config.yaml
d_model: 224
n_experts: 64
experts_per_token: 6
d_expert: 64
normalize_top_k: true
routed_scale: 2.45
router_noise: 0.3
beta1: 0.9
beta2: 0.98
seq_len: 256
train_tokens: 935600000
steps: 5126
dataset: "wikipedia_en"
Below are experts of layer 8 (counted from 0) of a mixture-of-experts language model. Rows are named router (the router's row for the expert), gate (a neuron's input weights, with its number), up (a neuron's input weights, with its number), down (a neuron's output weights, with its number) and show model dimensions 128-159. Each number is 500 + 50 x the weight over its row's rms, rounded and kept within 0 to 999. Numbers have three digits each.
Before each expert's rows: "comes before" lists some tokens at least twice as common just after its tokens as in all text; "mostly gets" lists some tokens that are sent to it at least half of the time. This comes from a sample of Wikipedia text that the model never trained on. Tokens count by the router's weight.

# expert 32
comes before: "of ", "and ", "in ", "for ", "to ", "with "
mostly gets: "school ", "public ", "member ", "football ", "political ", "role "
router:590482452451535519501542464457500599482531523512498545438511560607537475524446539492398530437476
gate0:562480488463493546539605504501503524412513496521549511508498483451510524501500533536430584504556
up0:525563578532437493548455466506507414487526521499476523514507507530495545552419506429553549526628
down0:583451471403541408571601495440538486449430530490408441445510440500436450477544475549465546569594
gate1:467484530578417443518505454413427643522475454580453560523499515472467509498524493542478512463445
up1:499561594439554462559521416517431543460482432475398539500527435518569551491466576571436547515446
down1:506390492548544525549510454500537512491502520442522465569496494567543518534491452552518462612422
gate2:561537462481450449447535439520531538460497529492542530524501442540496426523460491590477519470517
up2:545526535381496421464545469472502451419537612512447544514512536420444400475598473537487541492524
down2:474472601508455486388514497509527533416454587515439529613523538531508446538612472457561462507486
gate3:484438505472516521550517535387439508492589476548412517578516502457524434472483573486544506534583
up3:561467394560616462540509521540561532515607514551460589512533561516344450441411516518515558512556
down3:484512480473571489531491580436452517503512432459522519429608481495529559499393570647512495453524
gate4:479517470480517510473575495385617506392444484508570450483430410526518560434471507561430531392609
up4:504526526508572544376495508477506533556523504603481503565433470520487456507511442471556514476444
down4:608419552469534589506420461499535504560473476393518468508449596517461464581480499421619437442508
gate5:627473476498581518520514465436517500555473434537447477543494546544504479555456481533465526457412
up5:475491443573528499434461564430440489549569477417499581530546478452397549465476535499465523503473
down5:487547380522400430463517518466522496407497601506497465485419537460551438570558494511446454457497
gate6:545470499379444428516404495426502652500555507580438543547521449583543500540560499506448468533424
up6:507572572381479409467439546494550513417586527649475498499545417586510425528507480519472508564392
down6:568560429501496500502398480488553450468601513488536495448471564501449405471509559402471551519542
gate7:502552511405510527486499462415510523444532500519524470497510450624446502553508542495471480405494
up7:440511452550496449506517455643569518464399457507470450477447579434576484551495514483527459570451
down7:480513512447507496524500541557456431557515543447463499476453424406539487526484438538578556476603
gate8:554521510443479576474498546579482511486470591572518525451498492547417531521541506516552404448533
up8:464558486550588591530532541526491464545458446418438472540631479502628554520485543446535520573574
down8:576457469535493467484467545567536490465590474450498477438479456520546499498439539525601521462569
gate9:527460441529539501423425538510524591494528495577569480456470381583498506484548543540516542540554
up9:575511468484489465476413440556510466547535445561487523519439538513531419517516505475468489555467
down9:462426490509512424545462457523527422552443518431543520492492573446486544539529462501601433478478
gate10:441548653452524511435469464559506476454536582481545488492428556489542477452481465464608550526526
up10:501568447478521546490411460540477480410406436543474600557423495492527595568535488516569508432565
down10:559555396563532482503469465524524588419545505458450496505519505573471437542505540481505504528461
gate11:475428544502408547454542523488507535484542529382535545521460534478549651505531480498635467436450
up11:543386486605496521518538492494468539503565474427513451517570510436489528510510576447402453447567
down11:410604460518505473585479536442600456535525491558451418537477534557578535400426518551487522553502
gate12:534479511438451482610609531480442487496607524421489543527491577474533529507495497580482505521618
up12:415483434529565542549512404488472545454462432458473523475590528551522417487509517490543645591538
down12:498500477458442472503510516521532568497462592436549430518505521507500479473590534460457541413407
gate13:538490531513477586472597397406561478532467653534472481443584501488519537552561484488506475384514
up13:503502532477406600513494511547549544477549622567460465470514392597505588522563486454415527517528
down13:571513498431513517521439510462397449479551486551457510444436507514589461432601499410484495558440
gate14:498462532404502577434539436475532557466621529544491554460495600529556515647466432391582456539567
up14:465507557527447456529466528490564377539377488426505451472530346422501493381508568555490613512433
down14:480524513458483426555428382432514529509502495431393455474514500584560507496468534521557522458505
gate15:600519533479467493469524439534448613507536494510496532500501504443614568509532520482512572475535
up15:532467495501528569523447446572518562513465524567506551524436491540495556509510466413444514429409
down15:419390619536642446506502449503414498505447565373514501507519541497556514531480463445581499523523
gate16:518502448421427465468483530464505610510542526668576463526452559572574543527428515488475504515485
up16:470476470472572547520475529481516458512493476467451544441507635491476523567514451494512569557495
down16:444557573461535492460529545532541565575497477521514466414520436473462484501438482577488470561467
gate17:436520486496545512562475497469480525530508506431466472542520515501484513515449577409568535393531
up17:500479459462534409514539506584547475491457480446494500477606419478542500486446480585470553403530
down17:538449571497387546539478548552489473507561508536536426527452498475554558475625442493451437458516
gate18:557539578497443495467569472430516475477565538433543507437442614519499495596541498442398506447470
up18:458493486469516529476465443436494467513440501446490509394493444551446440536432497416492601531464
down18:505473512453400545592539472534438545454500492598460517480544620455431446541456475478491503500526
gate19:497474534513548459439481484522579522457442510412544396489492542582517484537513568518488515440509
up19:469514499452485462540513452432556522539488420456500510498491530495407490575596472515489602385480
down19:504462483440423390505559506505540400482484447482469559457529526592433499504510511519567556493487
gate20:598541488535516498507558485558470606563525524409546513503497547562553450561380553487434407436473
up20:506445452509459422576547466570454616447452565518512518486534526614543540564511559404436426563500
down20:538523533584545573525480539548465508597517485451638527476526446512514489528554434386478473515439
gate21:552497470476462494463504573486389565495545539428529613521538517529490470514622505403551495500476
up21:464484489586475542535497338494478508510488478511465518529464537554506456529435598479460557492539
down21:534518533485531445437453509480455542569470525527524469493482457494516458519477528475479487486567
gate22:485534472431528561606567577460517494437536442558551488470468598581487461482542538515552449509427
up22:586471570510595563535460532514341484499491498482513606529503553536541507544538547455487386494413
down22:478611477558504540541518520556509424464509497499514506516534515419445504495560429383477495558482
gate23:548456430539494395613516495471421581524498533465392534480485470494560477483464606469514524572525
up23:501469476546545526501396519442449582572484449439566448424477444511513512429424599460513595493449
down23:489537519524547497356479448433376513439477568491568583543584471484470490517466543551566506472482
gate24:520585502599515479498457471500532459559585535429480456515455505623513367499387530483470477461575
up24:480527475484417511510445497639507447528493506554480496537477549486610428510478492489459505415554
down24:507480397510494520493597540486465467531461487538442536589485473539535533452536494510564454547398
gate25:490455453453558522542482537545496603486484509492532446532557473603497494556506515464482488472423
up25:508459449541495509368551356512563429430547488524531498556483494558471402486524608519495472505547
down25:499494484542436453484495617508546539475509381508439580479536473434553444489442557414505472507517
gate26:505500532489536555504492482533422507494469481506492513429572592595578514555516539459401458556379
up26:595459503434464501529506469446501517398476662551555641523565440550403443468592672470494552545454
down26:459505500495507445529482589461474495520559575444501462464500529484491358492587419446498508478509
gate27:582484543505521532533493448461540530431497482502488477414462481512540415560555535545417545516538
up27:464477539544522512495461447395457516594460489542480487496389576497481497449484513513469492543470
down27:602442543416406506431511438484465479497544497449479571563548488467393523549464459542544514579476
gate28:561541457511485475564567469568442461485426469557457478479494544640441494567457611485494509509487
up28:457505500459478529499456494499545546538569547463564536568545444409461401547549558557524388441473
down28:450548430585418415543532550449571460444600472463560524570480561529457510577519428531521577491460
gate29:464433476516521476528505507449458540497565560520502535524445489535559476522577488489416511518557
up29:457490424468524449512536619505474513515473538560509598476532572539532491510542534456516462475521
down29:478441595569491543416453570424501499501590532400543515601495544467468394545616469466581453474421
gate30:470556450500523487463487403569507497423465470498467522548552460537548436448425472501548542531462
up30:492468438524631477494548572531478546579483490472568458562479486469467454537454491447529458537510
down30:578498444518476485510501559420479497439569494533501483431475530509459447483519578563499549493556
gate31:547500473517561520560587490509510542427461519473480578580575453495512436492502509535477513494471
up31:531436524573513514520544513477496496470474521444531564505593456542499499479491586553548455509507
down31:526391482486498491539549470504496560520518462457516572477436459513605427382419486644533488543547
gate32:535524514547514534552556405530567522478575473513459472489536506541518494590503528513456524448547
up32:595560451507515447594565471493522533501482501519534451572523399527532500556479567526452505536592
down32:439509487504529452538607575520505556452452480531485549637545601459563478643543497536483417521572
gate33:511441500457535467511521496612504482510508522492515515460525500533530468450549445575512494496465
up33:517465569495462481415516451551429495458473498558480552559561487443539445519538537571670453601423
down33:532485574502587544551496555524590492422504564487441399589588488516394439502545453550484457500539
gate34:494477479563533537397505446500456574467535456519510490575526426552475478558455582489408396491492
up34:533446542494596524404476461538476509622467505553492608521406488604461455502483579484458469419465
down34:492543520482416426457472516564513561442436569575392440481450473496401586472490425520601517614440
gate35:577564539511541585492456475455459537471525465498457552529496530527564456551528514530468472486517
up35:438423452541529485466523584473580492469488533508547492427487566505517519406522476480528528510507
down35:476482523519444560439529459497596534536565587611473450405474524515444510420445469421465516563495
gate36:534479463511460514507559499491537564420505484503528544386551470452474481505562574526411538405520
up36:519508580472531577450659540426463551493474490615502457461535361587472468554483488459430491504469
down36:474470460601610574503551527465562549544498455519505526448486615602593435541506501488573488472533
gate37:564495416458502543573475463561500504472510586570549520423596504490524460552404482467505506546497
up37:476465488491490509555563534428515358521512441404471535601498501505435546524588491519450477495583
down37:512535481545446618446454557534475419575513580452496520538422518444543463471457543468415486555475
gate38:592504520461503553617504471559467538494406501510447533444521458544512610548506475473460535427426
up38:431508547577510508487493515563572532508573492471445471433449431489490455502433458515479607501548
down38:452532523561508593423520483483471521471457424519547526432477501562598510537527478504513483560492
gate39:499576504416476498557586412504524503486520499564437503453564578591544674603409528574321592559537
up39:536434591479461485464463491561503519511512600550436518470471455497538516501463569545404571564534
down39:509526476474548482414517459392541550553522463509483523485451511494502543442544611516447578504435

# expert 9
comes before: "and ", "in ", "of ", "(", "to ", "by "
mostly gets: "located ", "Airport ", "University ", "east ", "north ", "opened "
router:520530482470484646524568535490500574481578538484417598466463576482532499526448406469456440550485
gate0:445482510405446569576481499419569521455438510576495542383426552539547491575536442549477499467555
up0:449440496486506534584554498454507611464431575525465547430467489566484455504535379519545563535467
down0:441507467536496493552458628518564461488477467430598502457486558496404515468613485373543470459527
gate1:496465408634490496512572653478561483507529524443387550455526561552506564490476531463569447505528
up1:480575489541406525510507496494535531472553499489489562524496518431529519515502406560510400484591
down1:482453545512546424485415526533526570496454554572586513542591476530478549496481371450469503567443
gate2:430424527430502536423522535471514589529495544387457512428410485459508645492496515520491592553576
up2:490514544494354522566555551469477496563473458472565475523501594493565429505453501469502555500533
down2:484600544422414573519488516521565530451464498549568574554590589414482504572549449525541456430474
gate3:435497557406443532386583399546497577573468463489487439469457495521475419527485547451371478544485
up3:506507507502604503481418435493486485431507475510458459485512548500469462475472459445559583492481
down3:588551428513552574577600476493520460473442454451420487570460444508425587520488459495511460518571
gate4:536429590398482630475510513495491501471550504488477446439519541502525540480462411524414479489486
up4:468538451459584581502506487526529594539519512429491560500402482444374503423530504392458565534487
down4:550435527499506538430499545436391459477563467361485547570513583526490469534551419439462499576529
gate5:525506473455440648465574502412493481428500505493437570425483549400576565499510424481501422531427
up5:478553467513480557475546440444509504478562433569513533463482555522479501400490509496408521480531
down5:492453477530435536570591555604515494555493377575485494524462513481449582490434526436422521552593
gate6:396550465465463512486513456542540539473592567533405568446473512544485492516517490511480544511488
up6:531575426538532570545575527476559514501505509411524532412475473509418477485510451518494446478508
down6:538473423574509547523515427570569449497522517549492462431594417466445566445519491454479544503408
gate7:482466510519485537456498458464471530477521523432318551462498493392466525591542475501533419485512
up7:488562538488449496481444503429411365487583498563459593534607564572593495504521460465491447501514
down7:526532426518523575517524485498412423527509481405552457485528442473468488511450550413520508549456
gate8:515532500426456525562423575457433523542444480506506546589510461568507561489501536475470401448504
up8:510456445523548586451469549590386489517494463509507452512373508637524456534412510515479464500551
down8:514389451498464443520502421598502514519606516478487356469507489572520588554493513551501439549433
gate9:583475518428451585573493533559447583498569469576482609466423508517516447506467494450475430494527
up9:564503563473507556495540566528460475428576441518434536367472449435485465464497489469433534500526
down9:580450500428487468558486572569417587517560555538550412535493488471475487399372488484483470548499
gate10:535595584480495544522480577504488503448506539474555532457422545548535473563493493507437453575520
up10:510439519515541506531507544531400544599468518470554566430482492560552579540523537481584475505450
down10:492562427483494475451621468548515579461388462534439436517593504441486476536444435413433457544409
gate11:518550608451447474514553598484508524540561542504472505440407529505475493493378404474502480466538
up11:557512536421510449613492517383557521487545479582484467491492589559447518511535400538390487513597
down11:510534468498494496548415584513530486561455527450546528462466460573501510453526474483538533446487
gate12:483525486428469545514519592507432502510519531519450598494424505494475522577465443506496495506497
up12:412586557542522478501448539485485496536456514507507490495372572586531413534555505541467418548570
down12:523490521516458482443482423509538645511514573471504576617498412549488495448467578503545502520461
gate13:506529543420538473481530508502445567453482478582484473488406457523448446471504469507576487443447
up13:516580506575560406517485523423551464507459537435473450499526428470501471446537580474553527544494
down13:483436490546594521458481590506532467511565454472443478448480456600611442438444515528548626557514
gate14:488488498509426533455594457487555573566595555495465462506469514597456436505504516439545425476399
up14:461532441542423576481455564454464473548495516541558509423473471547398523452511475501587434440376
down14:485503549549495576552446512493441474398473564501457455507453492470499530453521488516487541447371
gate15:424594475362433573555597526541520548475463428496449561453452493496474486485465448518548487577354
up15:428539483395542456490483463473441447510566490456473516433614494433484478472400566475541487479549
down15:399586585482494423449480521415457517500561485506438416549514463512497441546462424461507508540444
gate16:539554457542495652465590501575453470549532520502425480500489550502496563497560474604406479589470
up16:525575546517485490513520515539511533495484515433557489523560562510502567486466458448512458415546
down16:535537428427484459503540503457510448471628499468582460483453511455550520485524530546503504588380
gate17:436516387454493510468542463524503495483585485403478579551435425518371448571451481456496610504512
up17:497542597522525497443429555511386412573400546552519390478417449461577499438514554548582474454522
down17:513560506539512579550496476368557450537457578477378550545520490539445495454582483431519536458546
gate18:468488564516442505522540514484529463538573550582473537393389486570609492512499405500392534567526
up18:479505433584470487410453530457556579518500667456438522541463512351431520476446561549554480523478
down18:565463570487461404556528471438524562482531557525509543563537518396448488517512650520575448458443
gate19:491528543494573589471539515473584496450481567548500487550360500566549438607545412506515524473536
up19:513463617445461553494505450505471585488553532490430522473485381536511453479478518468488424494498
down19:379511471543479440538463576512492514511598496496501565512486522480503529475490590454524485478446
gate20:475443501559424469487514527424362449462479475492478511573516441554578452457477566521471486474439
up20:480548502480539477507478407517457570565521497517514423501435441494411510543486493524716644486482
down20:478524543406504515489424543559429595503470457553458531437443392526470514507427487554495493579396
gate21:539530514478426588534552537501425463428537533500509598565582588502461670554459438463440474463461
up21:416472455440477465447494555576543450485554513538453485481527486506508492461418559471610441561497
down21:569541545591567535466644495499547464495445511491479515580491409442454519573588473504547460512429
gate22:485434459476551525561460513453508557476534532421477586409523527555496482487511520421442583500432
up22:535499403482472479542396532429546497550515527451464526471564420466536500521523432477448539421492
down22:533500484473557370472522481430545429542506541608461433453508542520506549468525541458518473633458
gate23:517487505460592500582492537368560530551455484622500457484525520393553466437536487535446380543499
up23:396542479503550399372478530484450441471570552438488593519464404522468537476406552440519513516587
down23:553493508519362537494503468397510489531599492490446492594526490587447532542474485436479604496631
gate24:559558478540448523519606531574488498455541422510443489506490546499477615447527451550425451573490
up24:413447458497527514418535429504537477441477566454576498520470536538614461500592490406527579482507
down24:576503450458446535506548535580485541466549432494485419506543498488466566475505420548486472598478
gate25:501471475460420604415527524460556536508498584484508559449406511532541529450597421441524486479479
up25:502561613495579464498413520552455511527517504603584457499581490483510511607565487562523446454486
down25:431546475475487427550471528582510475400424518532537495536470599462447517582575485519454483485396
gate26:412551487398384505551493536428535469430527507550440535521502509507551441506526488496489554498562
up26:648431539492514537450536478532540421542571525507509532484593458475518420534371641496507488486463
down26:484464471519434488535524420537496558418510455542483539498439529530456591482534563523465505555509
gate27:566475491496521579502533492405535469442505526483450516406542543396427490505547515525443434493590
up27:500578519441537512468544541554481506556546448543387462528471503497442570464520474518440532495514
down27:552516521529513414520524421428423576456422458508510453500459493519486526482466547428474485388460
gate28:504477546436559507461471397459534589484526505495456464544477579554419499488516457472489510555485
up28:550542418482496443463573403547500460507523523446498512477528524560410456493526439516557433490533
down28:499506379483522505424478477379575499543458370474556551527506556563496412511557538511546471540588
gate29:553527475520555601515474609453514586522567521573452598430488472384520486548511420524508482464548
up29:639414509469565472514441478519441551494483517498418546557509518414487426508607446544496582499491
down29:607505444479452462548469473441438467507447414389487527453531462520516512466570520572535469457471
gate30:564484584501575599536574452525459505534598514435489538615516465468567422497437489498541473459554
up30:453549451488390444505404548498483495571474528569465500513519455510494523443545545526462462491466
down30:406529454538458542480577572447505537500500522408485480513511487400551440522471520473462445519508
gate31:454576553415446555490542601547552468546567538528488545500402538585583533532518354496494425523462
up31:530488512447500549526482551477431480506564494494498576483487498556534446524479551413474589579425
down31:437523378509506541516537517559489542507459455566473468480463485617544495476513392531509475571508
gate32:509536475466448568512450538414551449565467583503509604443480500552513548485548501551464531528451
up32:470497562507453448482508589583538589494519480452517488536521538458462518450454519426527517497498
down32:420470446545544473508484472531439546472422471488467454535587550446621592444511498383490491447382
gate33:521461529463445589496447576461476464538551516411490528496535561476522576565533573576410456453549
up33:490443554488468523482523494466426433510529497556417505487434469521506516525453483520547427554510
down33:523427468532493530512572534504543491414480439544530495493498541428548565468486587446460554495430
gate34:379481555430536552499536497536531464515500504437526533548515522473565550527466410446509420516524
up34:580482475438469525575468474457459452578582430546533494574522404468565412494585413490469487536549
down34:493538529396472497471440556504577497488476494511518442532452532495592477552504567474482562511621
gate35:534536478457387498467483583453512526589520499589500536461538596585493415487505481508496539522631
up35:530483516470565552539603447521463434544523438535554489498538462473449547559454467525436469464496
down35:534461573471540493482519482453503428597582472536508441439507482473486483519483514502536406516450
gate36:506441498503469501525543492442488499511450483510422554417422479559477353496467400536467483536557
up36:526554582540539507515473545476396447528484521457491460569563416449500408472474559530414506476433
down36:522510506486520521402491532421549510495452496501556423550572581559501556562467561562557486536433
gate37:404491454463497434423499556534558540568528515481477600532435585545505566499509439496503461477516
up37:413475495520510598382511539520557528445585539454425476378504558522476479450465478486518544474497
down37:455528448474487444621581512524515506518494526473500513528533456503480489473512408458437510530476
gate38:528510479514551456478516568439455550635477471504349476431500450406513499483432459517473521458471
up38:541459568473487528474507462552453511606500451495441549450490473493556446522527469441502479528553
down38:554549532547564475595427494503432425488527538425542547546510483522584376557534476500509422488512
gate39:499492452392425492471486621450548545538523586475394516599507555457570557551476539435456495525517
up39:532412462507506471598450425483414514430428469445512562541475478590448485510545466524443513456491
down39:466540545525521604560502536543527539544455479525420584447544474491505533546458469567505495640539

# expert 31
comes before: "of ", "and ", "in ", "was ", "to ", "for "
mostly gets: "ations ", "species ", "development ", "ities ", "ation ", "production "
router:598529486495469452481446524494586626535522492585389525446500613546530427547498414522471451457449
gate0:610558492429540521512489488576516588445578493557536515406564505586460478475451447502549457537465
up0:507407539501555454528500505438506515386630485532518473521484508416498465518558484500531439529456
down0:520515492412554399492402415427467442403587490520514431494472535560469442442526446474425451464575
gate1:463648508487519474442484513532490541536554482498449486597500588560464418451433433565482497464494
up1:481499456534543528605471500428474552564559552540516555529557495450577528519517589463557508468578
down1:491514526534441497531459479480422481485506472510495531450490514498533533477536439468493617484520
gate2:522458500419525532475485431506521546509515589443416533506548430612510477501592467600493546422502
up2:567494582477512454477496508480433486391502460466521500529527567388535489554412533411451508476566
down2:514572521489550475524525484541483499557582531466472496555479551487591496503503495558453529530499
gate3:467482584468524470445502520445479511476485479482471463506587516457520448556441444454503510425367
up3:493451455516521483438543556574535501475460472520454512442602552462486487480517421537478499540509
down3:513498504510523585532483518543501449539348513477486489537488464539483533619499508520574569479518
gate4:535431576501532514489555559487550528450563508498482534454546533471430456437401481488523527463526
up4:458580446471455557445503458455482490573583576513529517488535457477406512466478492520512463486543
down4:531434457588459527423526531466425478473575463475451516482510493459443571515444488534572529513514
gate5:519499525383487532444473473446436567519500564535476504539558601495456528545518527408462492491436
up5:514495470478501566525412562597512545495469437511510495434522413460481476505398529506538548487397
down5:501559371509459427535534483445469469547546486464417543385416482489512445426504539504482513529451
gate6:520526430461465495540545402485470563480438461470549482464490506567517497558529433554515412500454
up6:572487462491504479526550458564507561530418441535532399503514610516521448541585417520495474478437
down6:504507503565452497496471496502436479561527551500573583485530383534499421580531515466474608479495
gate7:425556490544495500546515534512478552518446416474486584412591547512504512620445472499384543524561
up7:466508502505527528463522574510439472521491525423562514496448522506555495453474564415627426429414
down7:508448496459494474531473488453523461486563493457470480482549672550483530529482504491569596500516
gate8:619538484561580536513504525561550568567477523569434520441508580554454547535531432534468517532453
up8:448458463522401419479588450445537461599474466417457482510553469499430550538464508423482565515532
down8:497438508470418430533467539437538410441581505454405509449514511381551533492509512406531516407439
gate9:487516490486472499458418528497476421503510491452416512465487596520473409584467473441562504481515
up9:431600530479489555551497502589498498550470467603531543521477460607491517477459557491529518539511
down9:540508498435509400551383491459560451505523498446513499452502555550408422563550434496581500588437
gate10:581560476480530534554516508463515467514555530550552506408438572549501603444476494453457596446481
up10:555531548529503497460543538643523555428505495538558521516602524475501504523472536480486511539545
down10:553475484529560407527561473488483506479443522468471629548551459472483509442575438574493504547475
gate11:507454467505476492494477485479508468560517510479453554377522553549530469545457427511556507524428
up11:495483433431475465476417528494488454517564565570514502519470505438561487538568519517536510569580
down11:521571498458516581469594570501488417438510461478579405535578527436523442579456460587576455366569
gate12:478620496560504493522501450470429595449413508545369549507484493497525526494472453525445469522442
up12:546479629461512572581559433478454515483454527464573494484511509517443484445538613488498513606545
down12:519486433415405592607457447442432489484482554545459478464479480485488612421476513615507450452478
gate13:534458459500457570554417484439492458557522517520430428513418542570543555580530450492511400485482
up13:498531515535453501592593576509585445460494470476473492552498566545415452515484517475400472471596
down13:451484598540531516546408408583609485546368494482452577464590439499452535415487551543411552585488
gate14:575460485555547541433447515423584537553506434514500570557496580556459432510567448569486540408578
up14:452418520447501478486540474549542424531557484441502441541439470461506425492470489477520484586352
down14:480485516522566496485508433449501511446430494467613524518478446491392399480535490487492452547487
gate15:517426560419450470459450454566531449526453501471544466476524527510505504536419455542488490426342
up15:456487538490480471533498486384483422486471534529585472520435450330433424481522488510448542520497
down15:481488528486437458511511474560446532611518554540558509479487560558431489482517457595483481429504
gate16:560549511441512492492506520594482559423562504488527464542539470525514421507557534484542415413455
up16:497552513521506484502471541633518514496494517514442526480466590580555418464604539513548467398562
down16:519555489597481426549523450460577560477569535465559514459602520522545455454503486494435540550504
gate17:468585539544552479482623530495439531512527553455515552551506621482557526648468442439428520494447
up17:546438527491489557479483474538442552425486519514425502499533481484539429428462446569544496489584
down17:538533527479544560513478513491522564492439477542410402504464447503583529499570496560528519400506
gate18:387564602511518598565550490516565570492512501407408464421448508523547374624453431565512468536577
up18:520451492436540518405579552471473547492507473583576479519494528581452500452482556475442591481474
down18:535457603588486435468508493483525573541569545534534499498480494502485422514482452549521488459471
gate19:495513533509521482512485505584514523522612604631383492470507437474497452491497487419565452451486
up19:482483489368493561504528483445412471486539477451512543551433540572569600476458500563502507595558
down19:524508527454572539380500460591548501485400466489470498475514516580485443397456454429518489454632
gate20:590537467438519495535459499503505502437472548562485498503562567443454491521470466454459487473533
up20:502471507599552446571532523482568508574473433440558535603519515455460446506519560444510582571584
down20:514525463574476519501530582525481517549417486572531525475610416528484428457536549487450511514491
gate21:557473507497506509523490428437524488502573482539398560423549394526472543508459496528422547460407
up21:479488537414449508461535476554462443478480437434528418588496454502502575591490519501566518611501
down21:456501457556389541535460455559589452607574481514557452474472528466472523507502504487429466423496
gate22:551506535509481477405427351570520534468519562436458454530464424489440459514400504473458456487467
up22:521464515372477493402405495559564534543483506460496523392488531517427481456459431482513540512566
down22:477475452515535480488449502536601476547433510504503470486530407482416425427371551542498484534479
gate23:501575586514419553475515500456547450379473554571417557495467521525500515522538411550553560518513
up23:486475477559525553600502498597548471571428486411499515522512507580522487481412558421514418414505
down23:500542531515497571469518550559582478472467419536431469534503568468450496555453523447497390443460
gate24:535532563428503594452529452557456592487497482502465633503501494515381516464481501476511500449518
up24:544561499532504451560605464475526523517416501521530494529461491547464499444513483495479453485584
down24:438504571562504526484503505502591508524414591514528454492535512468474424522530402436494410431604
gate25:622435648548469482608476507502537500475517446465428456535494523488525382513500495460462515486505
up25:515547498460467507564473528498473446528542523498495522502579494604527464541460418549477489591520
down25:467464470464479464448487542461425574469519434449517542565373484595411528435439586480532493529517
gate26:475468383533441513436449452445432568527508484514450559505540538414551448479517446528474496504469
up26:445538507535532458454505529552506458536382534511525502575511482475527552510523492463511455599354
down26:456448465454507399523454486495547429493571471546440523528467523516483567559584528498552543596454
gate27:529469508515492499545477486464466545412522545456476523403484550531466477478487457499479520455499
up27:567451471482507509546466545527479507442522557470413565450520476546514508533510505485476507429508
down27:546480394498462488588517336587559549585457396486487531463553521492526469533497448573530505538577
gate28:441532513531522517494524471421509512527521491603454513483564574481512468567539476538494485516457
up28:524505586496430490487538448477516483553498530490476456459475483498642509457439573530477541539523
down28:493512456483584450439512506488499375497477514501522485494521477530494483450456538581495527527434
gate29:477600555511484507463516438346511505556540456449508465412495560462569496557412556515463569429450
up29:401534539453556536487430436572532484482507471478546533516499495353472479511538428442522555488517
down29:547545409534525542493454511465578490566522522487494418441532605558472584423470512538500494477468
gate30:512525503490542498517513471442508606544462501521561542464548612521504397534528442537467384411532
up30:499389523465498490613551440455556502545546456563549434529519526456571481554522477584547396472549
down30:510421514590513530590530458447499559456453419513435549452543433488343463444451529458521505418447
gate31:542493555434469429563519557500517599462493455497509478499470537575530548427491447521489472446479
up31:436531433495497562439531367562499439484552555514544500480451481409515441559508532474468598507419
down31:580516555534519429508422553532532557487462449499439522578571459551473565462498479461511462505599
gate32:511468473445515487497458527470532466469445466611506508447457479484554490521429430555562482497420
up32:504571476538503530476507468528522484476505487526502550618531442518533550518453523388520582459584
down32:534363496540429495455404490536425455463604482497450472549586575525508508463501450506503481592535
gate33:602517554467468470364522541535520537525534529477455482413424547511562566566512415553506406480469
up33:574617590452479522436486591496515565450545531492472524474492544519490544568577450507476483498488
down33:497503491410588532550544536489527552498492484448439567571546430437407536541506532499570452468503
gate34:541465535488490492582474523551567492513485555588526555413493529519499532499506490548435440496462
up34:477535506529475545512442515414417485475467490532533489540482441600491556527441590475518453509491
down34:493458456465473563573487540465467551563577462488525532367437589518477440501444484443423489532447
gate35:611524548470519484463449529527433544471587513548492648538495520510503476529495522478480449539483
up35:503514518490459482408522502528461441401545459403501538493449476535554477479425500446551475510433
down35:458466502513426506600496494388500548476533460460517525456529487456533496460526523534509576550503
gate36:473447479510483543530544489521484465460523528481460486497528510480479492465587551398446501428523
up36:564500392524378428383467448371560435477494450615437483553441486497499426508468619538379533538510
down36:531533560487524488565572576476462483511507461496475564538531568469501557530587531468446467536516
gate37:499557600552444500492460490455423577492559504451550524530465537518546434535371518608307480539494
up37:544496483534467586532486476493502528501517457475460480439575491614617551485420441625614477380520
down37:582444495533494526544530430466515457457581496538477472538520572502546439506520412443516470486506
gate38:528466532490520377549458580493461604536523497487519528521520558537530549502528506416472447430483
up38:427468481476560423558389507451567569513546544503503506462385549534554390545490544483501547443484
down38:585459530486515524461572464508440501553465533440546511609573512455461533471563436474529477450518
gate39:551504472495591466430439450533484568561507401615452471483403556472600454510482422528449388500486
up39:532483458477526490529473523453435446486522485498391488507601533451561561460574503436433530558524
down39:476441482441474533422485454422466472575564394586459467571568434423429511512460451498487554482473